Experts of a small language model.
Size: 8 layers, width 192, vocabulary 8192, 14.4M parameters.
Experts: 128 experts in each of 7 layers, 32 tanh GELU neurons an expert, a shared expert of 64 neurons.
Training: 566M tokens, 8635 steps.
Below are experts of layer 2 (counted from 0) of a mixture-of-experts language model. Rows are named router (the router's row for the expert) and show model dimensions 0-191. Each number is 128 + 24 x the weight over its row's rms, rounded and kept within 0 to 255. Numbers have three digits each.
Before each expert's rows: a language model's description of what the expert responds to. This comes from a sample of Wikipedia text that the model never trained on.

# expert 29
It responds to: Two-digit number pieces, mostly the second half of years after 19 or 20 (2019, 1954), plus scores, percentages and times.
router:136136090097128085079106132134158138093094142121150132074148120139147119140091095083093127128130126160111134121160119148159124129117105134098186103131120174178107125148136153135115146136072158137151092122141087120133137105135092101115150170161156135085105136142135083157129151109155120129083150083156078119138112125100116131135151090114120149106112102141121130167102113100106110116095087127131149147111149133089143157100145094111120159161082081073126125108163102153140133103130085117130127133139111121146131105169117140118129109111119154114109099112151149124136099141130133148

# expert 25
It responds to: Closing quotation marks after titles, byte pieces of Chinese or Japanese characters, and noun endings such as -ation, -ity, -ency.
router:078120116153089152133144113167119143086135106161139083115078142080097129131157132112098133107136140122108127118156113135125125126136150132124141167138094151133092132136111137115145122106147121108170106151126109136116177130098121106159137172145121149117101111127131119138160116117162148146112096170151142112156100127137070120123088134142102117124163114096127141174138125112150123095128091109106090108183117119174115105143164154132156184187115107103166150098113103134125134104119090142121159144131124134118113131120157136154085166132092126157132096140109102099110055129139107107

# expert 24
It responds to: Closing parentheses and other tokens after digits in tables and stats, such as win percentages (.621), attendances, coordinates °N, °E.
router:112101121129142166133107138103106167132123145121138121153134115093088128102115071173124144132145135137136102082132134125116132135108139140150115101116093152106147128138128131145161104116162122121133076130151069108127129152105117136077105105170123140120129111120126146157135110133099129095123117147146162125135135109151150098105151167138112136161137118114161102155129120152103080097172087113123094145153145170084141144155128148127150004136150120125135106147083139140176130145126138119102086098147084164147084125142136121139126149134140105152120156126108151126141103127124117114

# expert 43
It responds to: Pipe separators between table cells, especially in header rows like Date | City | Country, plus semicolons, bullets and slashes in lists.
router:101108122107092132100073138146183109133163174128161109122159122146144136129077139088139123123137097148135147187156154097122125095156153103137136126136133116105103112109128136135109122112109111140132147131140117088163127138121107126131110103093120147091113121144078151150157129125177100125174143128167189149119098101150089125128136137139136115157136070135175125121122119109169126091132173119074071107156140113122085116129133140092129122080139124090104136130146103139147171173140125123097139109123113122131138135111185136131093125127086124114113150138114150153137118149146110122

# expert 36
It responds to: Start-of-block tokens such as = heading markers, The, In, born, Full name fields, and table separator rows.
router:146131140117134089141101111126129116136148100110130106171151151131121123115164109131146136199142153142114116043129145133139118130128128117136147124133141125148120135179108113140145159144143130143169144126133148115096125109152102109181143159110160129154131105165114124149183141077126138110148163105136117138136131131137113156152154134083161132134102146134156204107139139159077149113142113092135134112132163117106116120118124176121115123127116159160148158139096098180131121118136052145110126149146097139132116133128124152138113148130114102070115133144175126122077158115169154150

# expert 58
It responds to: Word-final suffixes, mainly er, ers and ator, forming agent nouns and similar endings: promoter, designer, boxer, ventilators, Commissioner.
router:107100109111135114147106166095121148153120154141119114112138125113158139134105108129098126109160150116145160113136155126128136118115154139138108129125087154129109140102096182128075128127147136100141099127139130168155122148112114138152101076203109146122108140147168137097147110065136153095136134143132165101100163177117109099114134094151088161124132097108142091080126128109134109154117115123102113139147151139097126122116177140137133082149139092118106104123227115141152116142087094131099113108113138145148121141124146123113124142129127115167142133124159121126166072151134109104

# expert 27
It responds to: Semicolons, commas and table pipes separating items, plus pieces like erm in Vermont and iv in rivers.
router:124109108098146105150090099140110164129148144103113127111150139118136125142126127129153077139110104139120070120108123106168132104159107110138143135123132093163137105125104104059131102080113112134164095127160109131142139161142120145131174143114119127097067131148105155090125158130150185146140120159116174124128107121141163104122125133166137119148109120167133152118162123130126126151154137133118116113145136088147087170125105155135116141135143126111064150140107129081151132134128127139075143151179089141096114075130172123140096161119127091096131145105098110128143074142123121105

# expert 28
It responds to: Opening == or === of a section heading after a paragraph break, paragraph-ending periods, and sentence-start pronouns like It, They, There.
router:116139121110118161163116142115142139134131094141128113114099152166103141114129090211137120174132140128169103141131168155127087158127129119143151136116126093098160103123125142080102124117129118127128153127104099129152111137164158108163122127097140145147146143151129074155120150109135129081101150151137122134161170116179117111137125126153135122110125136183127112121109145139143091079112082090119103095134109115152134085108108122096155195119153088129119142114121124162131116149127161131153158124135151170108095078122107122131135146126117085137095108114137190098165144135118138103

# expert 20
It responds to: First token of a table cell after a pipe, mostly opening quotation marks for song titles, plus spaces, dashes, W/L letters.
router:122085128138153135101129128116116137154173132123127149149142150115066145150132133117128144169142149126126058063116124113125110161122151135165169123145141111150119147142092120122125121108119124109122164122084116103152107110135127145195135121117132116137141117192130142096081121137127115167087141182142126123126083144148111126144129128131146139163113138137151118153123129117175137119129153151126135149147113121189132129166102100109163121139141127128081152118076156193125136108121102080131151123123118102140125132140152131140140146137104131113098112116102088126140085051136107162

# expert 16
It responds to: Vowel-led word pieces inside foreign or unusual proper names, often with accents, as in Sumgayit, Sogavare, Žalgiris, Bazán.
router:121125145096147148134125124135123115080150140109147102168137124120137164146122132118100137089141104120138166177082092129124151120082106142112111148110121132085104107124144117141148128126128125118086124132128137070159174103113107136137099105116123089122139144083132118087152121086093119118136164121130125125121125120137137120123154154123148139115157127104137148190132141131129136133134183126136115085098128129125118120133164122174122210150081131102108145131091135129159131106124225135127098092073137137136120158118121077141129146159150154110115137133154101139113103093105143098

# expert 41
It responds to: Short inner word pieces following an initial letter or syllable, such as vag, vantage, quantum, tank, TKO, eucalypt, often in technical text.
router:145156151104131114176130119136101107086128142113101144126091139101104138145108145092130139128126132133124109116084109138122142146140156143081120142112139079131138126093132055158164116117159139135174134131144110071142153134118093117151130107111124114126055127115114153090132146150133183188138143164135138113128145123123140140116162145122156130124139130151122140143124142154147138145092174111135120102096166123108119121127117110175045191155097123146127149131099130131132119111130133112120102156148102138121097085131136084128109129118151067072131128128122110145128109128111092146

# expert 62
It responds to: Word-final pieces, mostly y after consonants, also e, ing, ed, as in Trilog-y, Hydrolog-y, Pink-y, plus title words Me, You.
router:107139149108154091098151112148127160143159091117106116119146091128216131115152110148134112089131136155156163132139143137131149114119145114142125092117119160076120115121184112113138127134094136090106148126115110105124155138134083141156099096160108150119122107082075125165147135119113096142137091123122134122133122146151149102141139138112100135143166137126159138129126130132145132065126116121138113112084133177096119125121127116100128183133129120121143171114132147161139126151150205105148112086154150125125137140079127106085118147128148122134112133137056094126132165146095142127

# expert 2
It responds to: Word-final or inner pieces like or, ent, ory, ription, ibility completing words and names, e.g. Markh-or, tal-ent, mel-ody.
router:129119100127128168183081093129162155167148154156163114118139148182155157130138114158118107106123090134107149121131091145138139156112143142162129133113108143144131119129123110122110094112117154096134093138121141162123132125121112158211113112128107116123098087074139116122096144160135139174130125140079160106138106147088135138138133102124083136141123151129139147110130085158151094111108133105118152127109140147146104111132132116137090168141095147152119101118101138109172158095133087163137099124130122141147121095132100138071129157134131072073137130142080135155137130136149151156

# expert 4
It responds to: Short word-piece syllables like at, ot, ut, ad inside names after L or W, plus table pipes: Zlatna, Latino, Lotus.
router:134100166085135163144118115126142150128163131088101143154196170149147126155111136176134120136138086122149050113126141163110133125122108110110096122119123089114147103143147104117115092068123114161150132131125137115135138132124132112137134153137125132094090138147103140128159133130104116142112116136133131117121104174115164112137117126092107107141103149136146142140123151170103063119115131142081115144122091145156128132119140102150117090107134171120070117113119134128110106113140150173096139137166092184120108132140133132131145144138097125172129107122118161118215103139114097147

# expert 42
It responds to: Syllables following a capital letter inside names and words, such as ird in Bird, ible in Bible, umn in Alumni.
router:111146136098178093144172119116117115088137115108133100164171144100135130145126165154103138105125114106100106094101133107128154134146164130108116155126112114128120130172121137127120124121140118153137116137115118148165131115148151119169151140089105115098110112159137134132172148120154130124146161164157110129146118122155142129125127130122079108151142119123118080120154160117078158176124177116117090120128124151158140086129145102093121162171156148118079169135059119091110110078096150142125117128125174137126104140143130132168075158130127143124166124116137097106137060119112151148

# expert 30
It responds to: List joiners and clause links, such as and, or, but, which, who, &, and commas or semicolons between items.
router:143128143141136124098054077149118093141116121121142100115145085076126121107144151155163132124176135146139147156099128119122136148136095113115121123110074169139114080121118144179119106143135111117110110148130117133134149143072122149129097052128152135148125119125117134110102175120089143113102197106114111105125094148100144122095101113169160127144132107142167140172143163204113121078143151141118136117112129141119105148157160126075147125135128109111129181150130146114118158131115135149134121152143134116096142146105119142101146090136132105111107147127111107136139106135123111123

# expert 33
It responds to: Articles and possessives right after prepositions, mostly the, also a, his, their, its, as in from the, at the.
router:143166128127118111105120139148119143112143125171104129166112170111107091164162113069149149096136139124096116119130117121084118112109154134127100127125128150146132156138143133115126144087132127148103139135162171127127111131141076122101100100137151166116072168130141137156133160130143155136138116136119113113146167130166129129136135177136125147096114128118152216163138156153162167163154141151118170103126083082134117091102122171103136160120142119117087160141171102174116121117164148166100123146112155129103149147075138096142121114115124163139106106130114114132147118109134151121

# expert 49
It responds to: Opening pieces of lowercase common nouns and verbs after of, the or an adjective, in expository prose, such as dr-ain, var-iation, deleg-ates, polic-ing.
router:160121129152109118082148108128097154149125083128135137131077133102091098113116139097111115138126122142142131163153100130143134110102109117138130126153123135130113169091133103133100171140074138205094149136113157181125133160112148128096140151170115144097147148078135099094070143142081140115117122123112094139094131103128108110122155082153165122102124108144123149157123122114145145154113179148129150125097118145101152129147105108117149108135126114150137112128142154079084141153152093083126122134133179106107159147120143149101158098124097175091145116102119113132128131160141137120

# expert 61
It responds to: Vowel-cluster pieces right after a capital initial inside names, such as H-ew-itt, H-ong Kong, H-og-ar, plus endings like -ield, -bour, -orth.
router:143127120101166147155136116099135141144144160119103111112169114158149105157143140238128119103102099146147110126153111108128159131099120104126149115116125119144116099181137161093108129125161133172162149125121128125137126101130111108197132172099128118101113123159135120153159138145159128169136157093171129119106104154118141133157131145110137123139171099118124119116126163113107136147131069092111103117121068135109132126107143134126096143133138151154099120112102098098105132082130150125129168101150106134099124119112150173145157155132143111131125103130147110117184178142110141143

# expert 19
It responds to: Word-internal pieces after a short opening, like St-art, st-arch, bl-ow, organ-ised, and the second half of years such as 19-27.
router:135115115103115082165099163107111145084142161137104139126147150117133126141132127114120122121130099135107147148110130122128113098127106119136099119121116085075141113179115163169090101117133148133156155133143133138139131153109141129149112131093120116122090130081121168148215144120150125108147106068143137133132140115139126125101108134129139150158146129152157161120141123129132110101091016114150103160124127161156114130089131110078160094129124137137126133109095116098164140119106112116152164112170128152123118119073125146129089159129134131096151103134149116123123109132130177151

# expert 11
It responds to: First token of a value or item at the start of infobox lines, list entries or table cells, such as Clade: Eudicots, Species: C., Personal, Career.
router:146137112133131037099148142122180124139136104109149164084118099136095161091161148111127123207099143144143109111121130123112095123132132148134169123146134094112133104115124131112109143123140132151140141121127112103113095112148122120094146146138139064168120148173119126084069101127124154151153162166141117127115123115126131115120118108085134114172118126150151175177131096106096124112131176116137123151158144108130087144154114093142146129124116128136132137121072139166111122144133102091162107131119133120117124112147147147116085077139144092089106142149135126122146166108139125106

# expert 53
It responds to: The space token that opens a table cell before a number or sign, plus header symbols such as Votes, +, −, %, —.
router:110101143171114111122148140113133152178164093131122161110144124096088144133128169123134138198153143125109095052153147093127133162123158115109145125149097117127124087118098133098152124127131144185118125131118097099101125120130111115127117115112112128138145151206134147103094136130112141118102114176133169123091127151145114114122122099100128110149166152145131095149124127131126111150108144130125150163192140091179078112139127124160105103106121173115151139132098161089122141134174083146119116139108107123130138116162138100143129122129118112108089145150123088133143094104121107113

# expert 45
It responds to: Pipes and units right after numbers in tables and coordinates, such as %, km, °N, ′, ft in stats tables.
router:128130147119129119121133114112179147174133145119143128151137078132111134142129126165147113133141143132140069104160151140129118117155126106138149145128146130108104135126151083114150143115158122144127149135114122095124091126129127143030117108129121151152176118122108140158068140145106107163117125147157150149121131159128140138109126091116114101126133107105146075168144103114131133164125077139132153122128109110133156136160110152160154037146127117127134133144140111136174156158115156120121163127139097120118117147162113086151120145144139157184105138146099145130168136086150068121

# expert 54
It responds to: Capital letters or capitalized opening pieces starting words, such as F of Family, M in WrestleMania, The, In, St.
router:142155146113153141111119105099135107161126123173142134136102097124114134149108095143132161085074120109174115163143144155144135163068137131120144111104112124130122098137127173117140094159111156129148142146115145091149136138124131097123105157126131121134147111118126152169165108115136095083173137099161140119110120090119146129152142104092175154147118139114135171127130122110117163109101160110096125162100160140132106173170110113109114066134109116120148139134132123140123120104096129152121178122138187150142070131135116128114161141150100108116158152137164075112098106158132181121

# expert 40
It responds to: Middle syllables of longer common words, often Greek or Latin-derived, as in anthropology, informatics, orchestral, perpetrators, Fourteenth.
router:103105138125139176145153124143134129115144160148102101139124096110120091167144122100128125130139133123105145147122108147120146119125156114138087128120103151143169104114093101087136152123125127139150137135121114138138138106111130156123132117169118141109162115112146161097068125167141111151134099086160130121098100143099114121122117162091173149143091123073156125111135146151153097132117129125110136131106079152166105154149160151157142169140135137172124085119156121120185092113105087137113094181114159119106084201132161096122171118137100170125133126146133106117141129157106129171

# expert 60
It responds to: First token on a new line or paragraph: table-row pipes, list hyphens, == headings, and sentence openers like It, However.
router:092097113087109107104115140137166119176103092149119119130211122143107157144121100124100161117121098134130134124092133120102090168121139144165143181129094136087096117130116177107144168173123143164103138125143125093124122140131149110109097128119136137139126122135105137154118141107111117116080139107135136126141116088183125150140122083124170163115118097147170134152125120130172118104116145103115104137106137143118161087133099105109138149163127120108178111131098091176131129168105122120130150138102174111124121119188106116165141114136114111131130151164159181125120128137110121119

# expert 7
It responds to: First or middle piece of surnames and proper names after a given name, plus verbs after character names in plot summaries, such as von, Khan, Clay.
router:145120132177122099173161101128152124136141126162156146127115179150199126118128114116119110103139133139157152120116114146131142146164104122112121095130132092116119147142200122135152142111107157072087154140117142162109139156131152143211134122162125105107172124156119122179160143143108130137118121146126132134141136112158120119100123122141116113114127139120145123126117143131141119129115210160136149119118112137105138092142103157099118074108139118107121105119119157065123162131152201102140129131135143116139132142125098145124138097133113186084130121120111122138171163129143127127

# expert 14
It responds to: Verbs be, been, was, is, have, not, also in clauses after to, had, there, plus pieces like ol in tool, condolences.
router:130169138133125169167103140139148122116149147139145119114107123151100111147149133207132139108124131116148099153123116136102179092105157124094142134128128131124115120101125132172097114138138122128130136143165145113122134150149101135104116157144124131142115143206122145147109122206166151075152115139137134123129164152137140121090136187139130132134146131099144119092156107104106112127147058102160146135118128139131131138099170074136140186174114145106090106119189146170165140103115151111130120148143147111094123155136139116147095116124132094119137105131105149154160112132131127120

# expert 59
It responds to: First piece of team, club and place names in sports tables and lists, such as New, Phillies, Charleston, Sioux Falls, Macclesfield.
router:158145135167128128100187158095096092103136075123090149143151147112097153142149148094126130140111111143148107119123113107060153148093093143146128140140119068148114136156111114102125083126134150090077111125137112113125116116126154120118140106110133141122096139152115141157112108110078114159156106107174117126107092103150151136156152159077121149137077154108098142096107107129098124131125085090109148122113125124164123127181105097124176093104130126138109137110118097181125135124136144116133118121125125163120125137099140143129149072122152133121129157131157116152120122084101138165

# expert 15
It responds to: Word-final and inner pieces after a split word stem in running prose, such as -ire in backfire, -ied, -urn, -ancing.
router:085125150112134159211124145126092145120139158136121121149126099112120150121115041099132155160111140105097167107103117157144113096136117113111142160129124114110119106063143091142147165147145125154115115119135149104153133130130121125105138103194130124142132123000151144154125132159140150097113099133109146126100125137120114127137111147108137147120088120121118146144119120143142096168141088149130122123107145130146128158120141138163149122103123118174099131127130146123192117092129094137123095134112150151138116135118112114126118133127131127148102137161099131125165129159124122133

# expert 35
It responds to: Header words and labels in tables, infoboxes and section titles, such as Result, Source, Total, Votes, Date, Preceded, Reception.
router:107121117165123090144140150092134181105106114128186162129106134137137139121129092086177120178111132146110165130131113125127107134115125132168128178128126078111146137116142113126128151124122138157140135122120097051102125141153135142115112092162124122141129097187135172113084112093156155133142111172124149127138146128171145127129126129119134113145117121100167131160121101130105067105142206107144138171101158125145103155147144124110167125116132115108129085124082146148143112130133091132158120096119074159115143109159134155137122140132130138151159150135104126161108141159139122119

# expert 0
It responds to: Last pieces of proper names and foreign words, like ss in Abyss, x in Bronx, ois in François, plus place names.
router:131143162101123112122159118147119136128139131165150104117150124129188121107130116100102130147138136128143153193149137146152143137153158121166100156142120128131133118172124156094112123154126114096123129125105123192115107109131117142126103170152121144123145105093138143107171131105117121129133104083135149126103105134123109120148130066114116134115125149097107054091132131096135143130126090125118123121137087137151104124131125113091154087139127091122162108152148101066136129089078161133101160131151133165109052135105133109187152147123069160145150123139131154136142156133127130143

# expert 50
It responds to: Space token or quantity word just before a number, year or amount, such as and 57, on 19 March, $, age, six.
router:115135132163120157139162123092089133071146089156133145124151177099080127179118145109125131125111116137091090146160094095150154139123163101136126110135105136150126129147115119134137102127127102139120111135123133128096144126180095119084141165117116125116123168109124154102096150123124133115128097128095153121122130148157079110097094141108105155104159142138085148122103148124151193137086106198117144137106106095156106128092124129158119160075156104162114120125153136153119143147110111130130122130152122129108161091159129100078141089135141142111111151159103135122140156100144159163

# expert 55
It responds to: Category nouns ending a proper-name or modifier phrase, like Bamberg district, Romance language, Trypillia culture, four-song EP, and taxon endings -idae, -aceae.
router:116117118187111127132139111161126123145097121119147127120087121132191127115129115107144128135147169130151132140152112113138121143138098130138126105132150125083136177103172156167143131129092130160075173131082152155123142140108150146136130148159111114110155152094093074105133149139096135128135103107114111126132144116142107122101113086151111126114167114153123159173147113129139116152116222143122149142124138154093125105090118154117122071135146124107150056114110136095057134130146156096125121111126159098123160138150114142107158123152136131093132139110118133123129147093111139101

# expert 48
It responds to: Past participles and words after was/is/be in passive phrasing, such as taken, used, known, built, released, replaced; also f in befriended.
router:123103116140145208163143101100139114112105151150113143133137133153104131110141119141103124168147117144156111104119138115156140110117138110151101123114131137155112122153097136118151143145135110145158150137121115123104120118135121150113153137166118094153138107109134156140115156132110124141157136075140149116120113155122134115152154049131163146132115147125134163086134164138116151143122078150146146114124098164132108126149130136104106105139114124131136135146125132162157104114146049169116167158184156133104086146102126153143106116142109079080156125137115102112177179134132213140

# expert 17
It responds to: Second or later capitalized word or piece inside personal and place names, such as Kelly, New York, Hong Kong, Angeles, Gilbert Walker.
router:136127122152115156122135122136173114127119088118162161125159149162207168116141175090132135139114124154176172099132099122116122118135103123094146103125122107132126126140183130126126133115152168084052144121130130134102098133124143131155134123138114111135138137096077101161179118134127156150127136113130120132137127115139111140145104130112110129129125142132123128126109108098122088106109206143109156135173105118092127119137106136143102083102134153120151124109096131073075130127127196118133097116113163119136122152135106149136127100134145163092134137136133127148156174124128076101

# expert 32
It responds to: Last word of multiword proper names of places, wars, events, institutions, e.g. World War, New York State, World Cup.
router:134146105139107176047138128128170102156102121143144108074132099155205139093148159088143136164108148118159158148142108126119123126138134127101132076140107117110145126067169138136122103129134157123088114120110144136096121141117155136128124137105124105120116129123103098166131116153141139144131129113149134120111129121120118121115108141111102116147156141122115118118126114100140095102109196105111129150191120114113092118114136147116144078109111143086191124121133113098063126152128126101131107093115155093149168166135117152127125109136133158100130129143167151128119133170117097107

# expert 3
It responds to: First digit pieces of years, dates, codes and table figures, such as 19 or 20 in 2019, and 27 in elevations.
router:095136079116112146135116146127131114141132125073170152117135117108098156139063147114096139173119098135113085104096184160116150153153121157093154115121128113136120131128100113115134099114116113157145107131100155125133117117110125104108142149098123125092092140153125113085199137103149119126117152128154115123151103123149105152125150099113113138125098120148130158118153097109093197128115101099131150124071130081174158120137119087134117143144108113145104134135087138144119139099148149141142139113079146107121092130132164126109120135140133086094096126083141082136113153080152117116

# expert 51
It responds to: Final pieces of names and technical words, such as -le in Candolle, -ular, -shire, -ford, -ley, -idae in species lists.
router:138127117084155195133136137113124089084116183151077122152156119124188122107126146097120135152140132119101165104127152129142133122136142146153089124131099131181145115081172136128154120115123128126170097137129098146139122103128155164110124087172104113126133129092143116100101128125151130137105155108121133117125132141117102121138119105114129142125094087092142122178126187117138146185170147111148131142111126123099120105161136159154099078135108117128112076121127094074145095117097118127112063099093139131146117155105133118096129127147125145147107114123135118166155106132126155147

# expert 56
It responds to: Consonant pieces k, ch, sh, zh, ak, ik within foreign or transliterated names, e.g. Beau-ch-amp, Khem-ch-and, Kō-sh-ien.
router:150128165173118157171100100161143112103168100120151139144118124143155123114125140148099153076113114130171128136125144104123130134163160136112138101102155124134154145175147142176136120161156134146098158152139094147097152173166151116207138144087087148127131128152095118139187107136114112159152144135133101116140126120131153126075123092110109131100143128159152062099146112129136109137114118118118158101125093148126137122129115112114134149121152145149104180127091112168106157138117174154110150148124102155093102117111118128098139107155105126163153102133125124122134159093120097123

# expert 6
It responds to: Middle syllables in foreign personal and place names, often Slavic, Turkic or Filipino, such as ab in Isabel, ia in Armenia, uki.
router:122113121106111239143139133151134132128125164139121123131147126156139142160161108104105150113119089143123169132122135141141159119097104144101145107105117125114129098151123134139133145160116110120146082132169108086180155161117107150158113113115119140127141135103082116160166104132095091164144120098107139128142132114164123141084113139090164124120123115101138173175148149139178170108158054147130116106111122143123125125122145112133132102145115156127118107137099117155175148153132149156096127142135131106122112143093120148146114141147176151136143131110113090159136160068117133130

# expert 34
It responds to: Word pieces after n, G or M inside proper names and words, especially l, os, as, az: Gianluca, Glenlough, enlisted, Measure.
router:123140119084127097143106126165109130097141130100086102113116127130092118158113115153087140139112136134159092182143138093144127138130141098112118117117133138112113106143118144123148149161099099118170116137150142178182141116111119131123108095154108123159085115126130137114160087146105151159094094112117177128133161140118121141117132098126140114136089132113128087109182118145108176124129113131121124127102159155144133158146147106123155165131090144132106123125126111077121110101103214149121137150196111172104104121136181121146114113122129183144112133123132100124145156126105083148

# expert 57
It responds to: Hyphens inside compounds like anti-vaccine, Al-Qaeda, and dashes starting list lines such as - Born, - Source.
router:105135143121143096091160112134128066092117126128114111100139109111155121173153122121100131145102110111162166139124166095144100184153144110146113154087147104117132161150131127128179139116118087119120133134125127108090158120089117106118126132140109156121148115163100121089165151127117123082132126114187159117155151081127145115137139114140168110095130170096123093096128134186138177149095196133137135131132143153110139163149107121093099146149134113136145141106119118121158151157125100161128129144109137078116126110121151126157128102163142125110138142153139119168127093152154167097

# expert 38
It responds to: Commas after introductory phrases or dates, and main verbs was, were, became after a subject, e.g. end of the season, ...
router:117110149126155145069101131152150094131118162153144118134135124128128092123131100132128102130194183130138135162137131175136092110151102125103130160115160159144121095107160104143113119161111116135135120132147128125142144143135125139131112089128130112113128120139128161142118101113141094130116198135104104136130082096097136101128119132138155116131109158156127125149123168134126091129135105118154106077166118126142165088110120155116146149103146120096185131100167132140089135162144086161116191132110117105165154116132089123163131079114109130176112115138115144075087107119155154099

# expert 10
It responds to: Main verbs and participles after a subject or relative pronoun in prose, such as was, used, won, made, released.
router:113141180138142149140136157127163118154098133139134159154056109144069090083137103099106112098153141123135129147137101128140130095168114132103103159113141141131108124090150117155112138137166135130133139125156098081106125124135135144114155144172127114110161120088142081125097121113128105050110189144137142132151148155123087115129132138155179114138158121117128115134139137106126129148103130128164085144113133151135163134122178159104148150143111129101160097173168139130096130134099113149112158161099167152154136128155120136159092102117096112133137123151095099132102131143136145154

# expert 44
It responds to: Nouns for organizations, fields and roles after the or an adjective: School, University, Academy, club, family, composer, opera, novel.
router:106147121172102141073147135117137104140155106129158100115119141132127151116134146080157088147141138106108147164149128097137135150116139152135167090140093106134136169111115148137131130116085107131115131135075131208106138140078153139110149154103114116109109118139127113122064134133131158121124116100138134115071152150110097125125094142138126130134140165147108107137144133107105153126115140114110097140169136154112103150151119155108177106113095104104148106118134115105074136129133128074112093123124133113122178106159129153132168099130161190091175123090141137145095105116151131119

# expert 23
It responds to: Final vowel-heavy suffix pieces that close names and words, such as Pereira, Geraldine, ballerina, Urdaneta, Zenobia.
router:132083159072115140129126127106090119142140156149121115186165116100145117154144124142138144073135118147101156155112080107119139123138103131120122148103126188132130114157134135122135098151115106124114093132157140086194145104114125128083140118198128136145148139115163130163177117104119114123153116073150144124082131088143111134131140124123117146128095132124111072128153155118138140140149136153132149114134167147131138126141150082119113037134129105121134059118125105121141115122121179115158130107131150151111112181123135122117138126124123110139141121102161123157127120137122161112

# expert 46
It responds to: Coordinate seconds marks (″N, ″W, ″E) and invisible spacing characters, plus word pieces after capital T, as in Tary, Talayotic, turret.
router:120138108128125146100098139153115099076143130129140110126147149122135144147125171101114139161147152125108115076131112137115156133145118147085132139131090116147134107099090073151167128088133131114174139136142134076096138135157136117153164129088128132117112133114119138081081121167138156181136155155143124113092115146146112117126151186128097134114172116126125144144141161106136143106140134138148096142127134103104131113120152125185041101132111122137088137114090140135165127099096082102120120167113108139143150118126125115173093133127161085160115128127128136127146073118108097123

# expert 39
It responds to: Bullet hyphens and pipes opening lines in infoboxes, taxonomy lists and tables, plus line-initial The, In, heading equals signs.
router:118145135138146081099133155114149101145132124123092079113135122110137183117153114171130141194117145107152126126077167093124096151116128114116142151126173137136121154126062088168135124144160118155129166125118149124123115112122112114100116119114139115161095125157100099073098131063101122124105136105162153129155138138115138137152086109105137135121159159096133143171127091140115147146099130109135104129128139096088132139103112135103128127153164144141154161105122129168167147180134101126130189170126105112104112110129161142122118100144126120112108123156143170144105141120137086131

# expert 18
It responds to: Participles and verbs after was/is/were or a subject, often passive, such as viewed, threatened, said, considered, reported.
router:150131137179111167167171135113127143143105115144102163105148164143092113090148115179117133189127117133165050137143120121144109117169106130121122096137109099142134160134136171132119139139102118128141147128135130158121117149135165129185138162151120108150201149159114104166130127141110138129112154132113130145141136119141125109132149126128138138140115124176135180086145152098122149155121077151144154120119102146141121130116102126101158121143111107112148115117159168156096120109133087125161171126174120130138121155138092139121122113131083097105132126127130187111123136090123186129

# expert 21
It responds to: Later digit groups after commas, decimal points or year prefixes, such as 00 in 12,000, 70 in 2.70, 60 in 1960s.
router:106106126092143090185106116154131129096107143141091131082127114141057129153142117149106143089135083142116113106134147136123154152131153108140137116130099156146122096164122097136175143154114108174139113140117137148128119116122126108132138176125116135116173109108134139166052130128134094162138128132120132128130108152120121134152115114110147132128073083106138044138132106129133197105114063155102145122118139123135154112120143117131131103158114106134100085129142108121174123108116151118163156162124106096117102118124136111131115143140143180177101140142151120124124150110138157118

# expert 22
It responds to: Colons after labels in infobox or taxonomy lists (Species:, Tribe:, Country:), plus commas and pipes separating places or table fields.
router:102105118122134115092072127125113147121134111135124118123105123114152111166102101105135111143103155127159157139127144104143102088161146089148149101126145163156139081136069128183169152136126109108151167123103135105093133135125092172084103085130124134123104144137100126135144119125125129144131152156110122121156098090094096147184092143103138170121110115111135142137133118107076154095141147166075113123139107086132106162119119121145093089073131144096117116099101124138122147138123141169138117119096126072080126147150137132087137156139107096107119127104109113093125135112158123117

# expert 37
It responds to: Single digits and small numbers in sports statistics, vote counts and tables, often between pipes or semicolons, such as 0, 1, 3, 10.
router:120071104130105138141121131153147096167126118075130142116170152085138157143120163106141164150149082142129094068121168136091139173129129104125122123123122145153108111105089127120145107127114116154120135123117093128128097104119133136158114120100130121125109111174115131090196146092169114132114127141167136139161106122148132161136148070107117125128075126138128080112116117101131152148141126128142128113120136080172170120135141104147137112152102122139113137143081140130177145101134106131124134106097070091141089150164147122135077152142137093134103153131145099137140121109139104099

# expert 47
It responds to: Commas, and, and auxiliary or main verbs right after a plural or subject noun, such as were, have, are, could, include.
router:149092170147130143122098141124149105130090111130121166141107110113096096102121145140131094101141138124152129175153103167139120106164114143105117093108140150115092111104143126162099110158142127139160117129180108156128149162098138126099137142186132116102205136084124082121128114146114112068155175120110106138145121110116129111139141066168189144120129142188142142144116155126154112102115147159142113107157108140121144147096123124135129130107161153087156135120154131123098149155142148131122148140134146123140160126126077122138118112108092075131101133108109135138105115114120175113

# expert 31
It responds to: Second syllable inside words and names, especially r after a consonant, as in comp-r-ise, vent-r-iloquism, Sac-r-amento, also Tr-, Gr-.
router:138140148130119096100089129110142103126122131158099081163121077141179136078112124102115139184110120150115177159108122126132144059111133106109128138132092120138132119099142158123132105133162113075147083140164123137121130132132099158145094065165123136145085120129134134088132134098092139131131121108137123119117098138128126101111141113143132126121072145093101107135149092123130141105136124100083149128119150114144098158117145168143122187139085127125127124142149138141169124109120065103136127123152124094109115111092151115127138096120088154068112143129146117124110087168124130126

# expert 52
It responds to: Closing == or === of section headings and paragraph ends, plus word endings like listings and ers, common in album and song articles.
router:100114152120130132129122128090091167133104120119118108144123112117148139153128108134129131155154148135119092134159089122166106131128116148169129162111156131135129136108144134100162156147127126150137094122156096086141152121123182155137119117154126137083153101142097137082145137118084106104175130152125110096148121086140128119154160134114120140145106142161106159115118160154123079134133096089159124166106175135100095138162130145108104096112149115127156113132124133226125118165115102132153103094095145149128134118097153146110128150120124055173145141107123132122116084158124166112

# expert 9
It responds to: Prepositions after nouns or participles, mostly of, with, by, from, including, as in composed of, number of, Earl of.
router:093123157091134060138118099132132176092156148126086120179082149117096121127096126188170121134151140140082136109123104101138105068106140130131113102138145166149144124134105092130101185107132152116123166118114127122140137159137099150067089093164124132134193111093147125133109161111140149110148114138129100121168122111120152134189090126132158122093118121140135162131133136139100132081148155141136118104143128118075108121126139145141113117114119134115121137155153163153101145139153115141128081138127148078138133152124137090110102138134123104109130117134123124124121116124106159158

# expert 26
It responds to: Single digits and digit pairs inside numbers, such as vote counts, years, scores, populations and coordinates, often in tables.
router:106127107105136151109121105147181125137086135102117146112137110139149142137109077148124143128102100145116127085136140153143144103123156130119132106135134136090123124128143117115168161121104121139121122138125090118108106120143142104074156124122130149139136120140115155167106176126125140133108131132164107132135132163112129162155130080127109125118119101145140098161127110102139115141100083130132138115140125114108172111122155107161105026176088108094093080135125140102149135132125108121110165120135101080155112155090107117144111146134149181215109147140136123124115091113151086090

# expert 1
It responds to: Field names and coordinate symbols in infobox or list entries, such as Location, Population, reference No., °, ′, km.
router:113140102169089046132161124095129174146133109140174143134117094166156127127164111144145119165132150124112143160110133140133085105128133119135126164120139078132112126120128111177128138114151116136142139139115150105096101111143103114090085116145127129156121132147132130083075121116149151152161111170116124113156149168130111149129114110105099134112143109087146146164132100126097127094124144091135128135097127119119090145122111152109136092159117128116112078121081142142123121129110072111162153131109078117093130128147132115125115187144117118179150134132133162140099161139139065109